{"d_expert": 128, "activation": "swiglu", "balance_bias": false, "norm_eps": 1e-07, "optimizer": "soap_variant", "batch_tokens": 262144, "seq_len": 256}
Below are experts of layer 6 (counted from 0) of a mixture-of-experts language model. Rows are named router (the router's row for the expert), down (a neuron's output weights, with its number) and show model dimensions 0-111. Each number is 128 + 32 x the weight over its row's rms, rounded and kept within 0 to 255. Numbers have three digits each.
After each expert's rows: a language model's description of what the expert responds to. This comes from a sample of Wikipedia text that the model never trained on.

# expert 39
router:157115133155097166103120161095124193105091112181077093165120089073110137107122107154172188153138060144108131119065144097131119165164128115164171141148166169149127159158119086199117134147144137119156123101103098114139085112076081139067230175194069162139095100154113071115113050112164115123175165152127114089145139140112167113091107145117
down3:156154148139098132104096123123169164104137138139132140100119207069128129133144119145120135182096125124132090140162117174121125160135109192122131158171165205146103181069139129123173186086159137083087146203111148196157172144119088115113155168164167141160184117114127105099155196145124084108171158141106129103102151166135068160094107148121
down4:139159055093142107142074143087141130053176092135179093152079079106101123072140106156115116147139089122211138120129139149129098232170113105081144121078082182153064112146159116119130149108160135148169170102115151124090138154098147101154166152092143163090153137170095158091127236104102162092083120114144171131122096095200119139088164105120
down5:192095110172097077130172110114058086060085101132119123116087029113092202138161123137119153103114066119130116132109091131172143110116144122120104148160142124123117151098114121105102078109171182103132146139116146152088116111094149060185157163128093159173123129157130150132182107097161095110078165111095144073141102154132130171124097175076
Description: Conjunctions and separators joining list items or table cells, such as and, or, commas, semicolons and pipes, as in Ward and Dilmore.

# expert 40
router:120214115161159159124144064144113106072116158150112130136138144126076054161125126062067135109125103116137138124177125175149121139056192141172106124094144116167136090155152164134092148122159140137181111091102114143147189150111186154140108130172101084132091161102102155148160170077117108156135092147099088100073167098096137104156114130140
down3:140172111127174144096168146115083121140111200116138117123132105131021194171069151143133116142130139135148110140141131072142144146110186111129131179104137128106111122108130166110106081201106146143114117135063055135065074088176110057102116149050164125152081142122104113203140116075122135087125144145108150176070132093112048166113106156132
down4:049143170071123164109092159165097154119109090138134166104137162134141114112133171135134149195094166114150159128139128095181127101135153119134136126112110149156135066063094186086087134061163085109107158181085102069069087130185119088113153116150118210146174194177110123101135129073145104095097120100109104104140145145152167177146138108173
down5:155109162109226089158168106090102075147129118089141108101142086116124140119081097100169042104145178127165127114070165108137140115131109114178094164111177157138097133112122121108129134087116097092176121146138117150137094108175109095132100109058093092171158129124140165132161165183141138150174081057118124100126104051148102152112110161164
Description: Final pieces and nouns in sports contexts, such as Boxing, Team, Trophy, loss, games, Championship, Cup, City.

# expert 34
router:139114141117160179079130161144109123120146161115130098109137168086120050120132116149173183095140184099152092127136135118217146152168078095108118151123107143173203129166079085138113144169103087081142120172108134141070116097078083127120183158151136128143148080123140098135116120132128135092170153132125116107148219096119182161137092160133
down6:131154122122114099138086122143134066156120114081135108133081136173188154137173133130132109146181126115120120126075088135157107111162154122113143135150093103117183235096156079124098138154129103191162088076110124120133151139063114110122069195127155069151050101120143107110189135177135104192094101104169115179133120145144090145110112113164
down7:152151102148122120120150127128173090166151110093120150082142122145133114106096148163098180077131084119131189101111144106129155108128149116181145134092175156100161109064109160122106156162154189077132120125156148077083115137131084094138128165181141101159088131119088167073066211091106041098052118122194148155172122077081100092125134138098
down8:117087133163127092173123164108138121101119109134072162162077136105098105177085179110079178083123094130119124153148113160112125093138138120151133175069061071139181194126216142166134158159108156150100094174167118120144193145071164180125136126154164124111111126145130102119160090119115111144142169076107060113150130090079160097127087151106
Description: Prepositions after nouns or verbs, mostly of, in, on, for and by, such as End of contract, Place of birth, acquired by.

# expert 14
router:182103119133160154113124131144110128080117197099096154081117114125093119163139114132158196163143129123061129086122106142138162121080084103092116074090127159152116120150074126134105137115117164123123124070070143129145133132102187095155095165134142148152134155140083134115198146059153098182135142162167106143144225154098171151165136144087
down1:136152094151097152133125142171133098086136114165143170177170162086109155164145110070073078057092106067085133140152122154075149161185141117121149146159119130113079148117175077100129120114080146137110139204087192119134131054163132104119141128105175083124134131108084079054169116155138109112154193095116085124134166134128117143146121150097
down2:105147088182155089163060145102161132107154148119185111161116130174117139111117108131080102097178111157134098100167172149186111066169136086141124124122151136163140164106131124121131118060133155106068160122144145142179199104138137090092086211117131040106109066147083142089161215097168165155135137094117133165143112183112138057157124144103
down3:108114125100126079093172098119137159123154109127082091135082088108111167077102122145092147113113110131136131139123125147111149144153065104113137181176117122129140133081152131161052171162101123115131108140121124151152174116099074091105152170138105096135157166169102071126155123170106133135136064206105126143154216116138115129090048152159
Description: Adjective suffixes and adjectives in front of nouns, such as signific-ant, commerc-ial, Ch-inese, new, American, former.

# expert 5
router:114144117173139114103139070132139166155144138116092136109120157131115102138129091140155138163103109199111151155142139144098138137084016185172127133143146150140141141120123154134140123125095152177106146099194109105145064131186065088154144129098034176182125102160159106130099154135151140063145103121126143110175121181135144142182164134101
down4:098127074085095106085172115138182122150182167145080085184098091151104173130122173066136140080138141113165105113107075109172148148098121107103112044123137120086165121171115105103115186092108174126091150140084147136113122135139108154149092150140095034092134084137084117135098113060128135160131118154104140101125093162089149129099112140186
down5:123096143154063096154143097142220130098106175129134123134059114133104137110113157115108116111106174098091087122193098134167160112101136182105123157184094092131109100105066128093180153096127147100100089113062129113101121124204156114107107149145056126059138109107145137118125120130177198117154123110155146149111152126139159117113147103085
down6:113141164136127125119130148178123129123164092143109189119098128150116135102161153138197092134146131197120123087126150099095150176101152112156126130162146149150161154144168171134111104134121128149110152134120127177040102135156113139099079188079154127161112152109120134143080080165087142106131140097128184103121119190126182127168142115149
Description: Punctuation and symbols inside numbers and scores in tables and references: en dashes in 4–2, decimal points, ISBN hyphens, thousands commas, °, $, +.

# expert 37
router:065153177125149136110098121147163120097155139114110091132177133126133124235132116074183150074074135070158104090122108137125114118096076153139105108191109105079171143076193170136149090124161202212137143076138145120151108155160111162129129121125103157153083156144093201142097155148173136161160148079100158099161143136101154144068128165086
down3:148110174117156100095181126103131110063095130171128107130157100064081155064109172115165112166101149091153161189094079184110150084149087098106102093184082120132160110182133166121147142165126117117101052165153128113112197103144154146168151101147120126175124149110094051122122116102140145135135131172151078150103137116153151129181124045167
down4:129205128086147145112087087111086123107111148143148106101093132116096169088094129149101125179146172072177103112098182157162065166130149131157099142151148100123157133101082146132155082144149139174145131144095139177130182185116123140138104155094123071124161102113135160059099161206167141158122143114127137151135151130137173161111119102182
down5:151135165183098080129125109122117149113137116122151112124130106113099105130168118104169129124143079072161129165112092100100128089185069096156097086098112083111216145152192122178092153155124159128127139124062113151169096128150125132129053081155131161135122165098160137130113144101226144168094182092121183064093136108126188108126181156113
Description: Individual digits inside identifiers, years, ISBNs, codes, coordinates and vote counts, e.g. 39166, 1948, +30-2353.

# expert 23
router:121100134126153166138107117117062145171137172111140147206098174092155092170073152122109195132179177111158129101112155049138079159146080064135148139140153124179118194183098079115103148162184092135112123194159110116122114089096106071092192169112162129120157056111164116148129072200154149136191115169128120092163149154068143153099081171141
down3:149132139156155131138143065089129168145162139138088084098152123162109123096173160134096185105125104129170181127108180074123157130095134168155143116141126167112117120142119145211137156129124104196155170096175153108148096103147141160088063136167174115136134182090145102176143156126155104148172126092136063130115142136145068127184119089104
down4:136174114137104121085161111141131136120125034153173121160136181093166123126082154056135139108099207104073139164169120148100150126121149169102129135165124091105132176086167097128113111124120118116124138138164101125076183059180141208180087091085108138097157122109084175134132181161122189086153125150122085067110124124138118091148176126108
down5:163191089147107113092154141200138114170129081145149132155142127109072210123130106098129183141105090078132136080122169161178111115158100102150095150161125143095107080126146180105115131160085130115150128155096069096125146106138172187111212115158108137124102217077162059129123173139143114134138190093173091123108128167154118118144100109122
Description: Prepositions after verbs and nouns, especially locations and movement, such as moved to, in north-central France, from, during; also infobox colons.

# expert 2
router:141093109121132093129123130133118107056117148087116102097162047112102121189182106097133172138063127117170090132100091113151150125058058150135113115135133144119156123138171123178144126121181172149107100083098156157146093102101147142095157127090113175100138121143111207185148184116146148179123138131094164141085160167113135197082127154101
down3:121144104113131102141103122151169116166140087123143169063131131076115112185111090173136155157187187069125105129129090086091176093131121125167200133182124105096134099082173128181149127103149139178156116080115157149085146132138124159142055155122131130121098127120178150108153121098055115154120177098163155099146144123121114078148116122116
down4:120081129083161129146148165118117103105185155126145097109125143138123173159183091121144110150120141094155099077080130150097066115117115127093175140121173151115097087162185079155161210109153209102163160103141118142134086086099110149085124151120127159161166094081073130142113200103073121116112126091181129139173078166098170143100129093105
down5:106163123087131092129179141081081122118110176138106105111060110089133156158137159129116133129114129119135177127087150122136152095159119143160134138085062108100157130122143105146092137076158158114152129125127088111073155152141151165103122155158082146132142127168110175113175151134131101103125104151108097098065101173122080029090178119067
Description: First digits of numbers, and number words or quantifiers in prose, such as 1 in 14, two, several, every.

# expert 3
router:119096100087121110094143165126144094157118150110094115138156098144133115157147090097163099144112151069101142119146094098075145164118103203145111112137111127053131144112164150156121137075134161180115055080147140151162115159159074096121102125049050192134158143156134180167058153166107100148139130093147143103197164113162152138105111125131
down3:147128145122051150177099146197121105147159157150103156168077157114152118134116101148086154085161162151157147124090132205127074093112180096116166139146156085062091159081135192127139093136085072180137171116179131165134135073095166151139122105072069158125128116107160171108123165166114112108158110093054146108180165169150132145191101107160
down4:119149174161111147135144115094139154090123104062106091118137145117149185147145142179114140111155092071131127170137075118163111087155101117114179178116152124070154129148140138153168114113085087140163148100188136102106116100109086113153059118158057117143132082094100165136117131127173107113220032112190152130098144091128154188149140142109
down5:122133090093069097114057125118110167122138150111120189159151109136123135125091171066164181111181147083123102116112092087108125105134162094121112070153095120157141127142107050081093086196165135106112140149103133110134191080128118093141168227198123172118135137126071134160113162128113098207121109152118159150116077160183146086171157121199
Description: Digit tokens inside years, dates, centuries and table figures, especially a leading 1 or 2, as in 1821, 19th, 2022.

# expert 18
router:139147143119109132159133105109119051122183195084104057126101149205115122175163144182070109102100094120166164090199121143114104096200176092126115125101089113173144099189158165140084123183132124091180120116165143093183147143157145092119155158166126071129111126066077099137119198187112136150118101169117070148094086144153116108136152155176
down7:097093161084113110098100129170127113048159144172125145174148149119131118130175151150097067111179193136133185144098129144163164144195111091113110153073099083166128149104153177118106108087119114153130161142154103098107099141139115112081128096136152153102091146161127130100129134109077120113145119104087143134141157120139138084115099122077
down8:136164142102095154121092178144079103107137111108146096152099128136154119122141161079185115179180160070146124147104133124165112184160100110120114171093166112111073114140131082110149122148175196165136105164145109069064114145112048103125142138122122105147101093140137100110152154152127106096144194111101133098154114139170154132097102182159
down9:140122121122099183077112114187130099097093113142150151188187094076108080152172118113151101195186134144125144167131080143180203173110100141122146098178073116161127147104093155135139126146149127104143089143071144114074186117149143112101139075141098191093137048095148093153088093106109127123181165090126134143129178159148114139196084171126
Description: Plural endings on nouns, mainly -s, -es, -ers, -ations, as in stream-s, Bird-s, prin-ces, ev-ents.

# expert 10
router:176175150130161133156147113114097025137129130135152118129108116146064093160147139146087159097116042155112144100131090158143152132169137104129107135116178092156059106157177160128081118139108148133150101100113133077145134122116142100089156128187174047101094193098075106157135151117095121169066141111120098173108142087107099158149149136133
down4:120098157107071191067088172138133121101100136183119090135077176103140137111162099146101180190084139144154131111119102160128152102150138169112092157134101123141056157149109120165120111152129127152090112140138173121105062138117153125140127161155185151150155134141064172143092116123120138146092129137125126145138157068123105172162107130069
down5:120148130166140111082117146116124168120209130081134125142103119132132129138138133103161103091137153131104118109099106138092178082136127086146139126100133134144126147109112133168093053161130146185118166159046094101177113145127126121138134131075168121063104166101090167167133114127133105163138122138085159130103140156155126103059160102116
down6:179144079154157168160177124063122103152168158112119097148149083071118111172176157170088079138104113097154132123072100126158129128185161059101165117132084186144124175117105119099150090127095093165103170162084155098123155075161077091101165144133052146098156111153154124138124138117141133171078133114122138155126078112081117145118164129083
Description: Final pieces of nouns, often plural or -ation/-ment, before of or punctuation, plus it, they, album, series, such as install-ment, cris-is.

# expert 22
router:121132149139124146101117133171075152154156129116113085124083114129141117147165073109204146214160102140099137110145131116103139150059052149143120138145155147062117131116077097159142158141089106196112108084147115109096137096144071142141081133127056200135135119194139128140080165121166131096084119035133124135203086111169183216108121144143
down4:114146144170035125128071109130094164111149151174154171099124177160116082077123164145070129151160115106110143113124169181130116137103124147065055119058153110131099142161097085111137137165087129119150126141145116143118108127136184149119113109118114173124136110208122150106086092094132165107178110085092090075134142117079180106103151151138
down5:127122053133111137073119123105123132116077131119127163053111125098151084084104123188113118106131128159105197118167141160158174128138093074095130171128082104084085090098183141128123142095171119101121097137127148106157125074125116160153106102092204125127158165120188112125108148129132151166070140163123104168114160092094146139105148148140
down6:119136172177124116111132149150095137149114145116195178078160110131083182146106119114152162095180083095124154150178113099038114134138070133183174090103152102110170130123040095106135104095163080130102164085066109153125150134076130117130124201082178105076100108117161134145086107099086177108128185078118151089134125144109171141143147160137
Description: Digits after other digits or a decimal point, especially coordinates like 36.56667°N, plus table figures, percentages and non-Latin bytes.

# expert 35
router:127179104122127124147151147166113114120124172113117156113111127157116096127125087132179167150135161116062166057151125139128145119100166118074114064097163159206113082110098120076145153102159142122159141096068142144105186180124153132161090158154142132134122145119099133127133129071105124159117156150164115075155163075105169161218129131129
down3:150220067121106103129161093177161091099060140146111128138126148184148088154155126108147185178157131107122151108110126173113122068145100147088161191090138142089134127161093113173133102086126112158159111140127120127102085108160082092132118179101122137124133076147122136157050117093126087105121151081167145074176067139166111115151113135086
down4:126196180129136119114124162140112126068164142092165168155172181112132078077090063147133114070117100138124151085155119102081111090135111152091091092140113174096101139114132090122150126128093080205157106144109119097151151105128159064081160184121124144128099134165152125122087122079152147124188136146078132110135085099178105166149135094139
down5:154095117105059146153112165107087143128118177161174158186090087129150127150126111094126177158039109178064073149118120158141132150077153122192156055084160108153161131179204115133188145151162162159141114130124120109138112125101081142186137113196123125152147111195160131116137123122127180168136120161161099102157123152172179058110148161140
Description: Endings of adjectives and role nouns such as -or, -ian, -ical, -ier in biographies, as in operatic tenor, supercentenarian; also American, Democratic.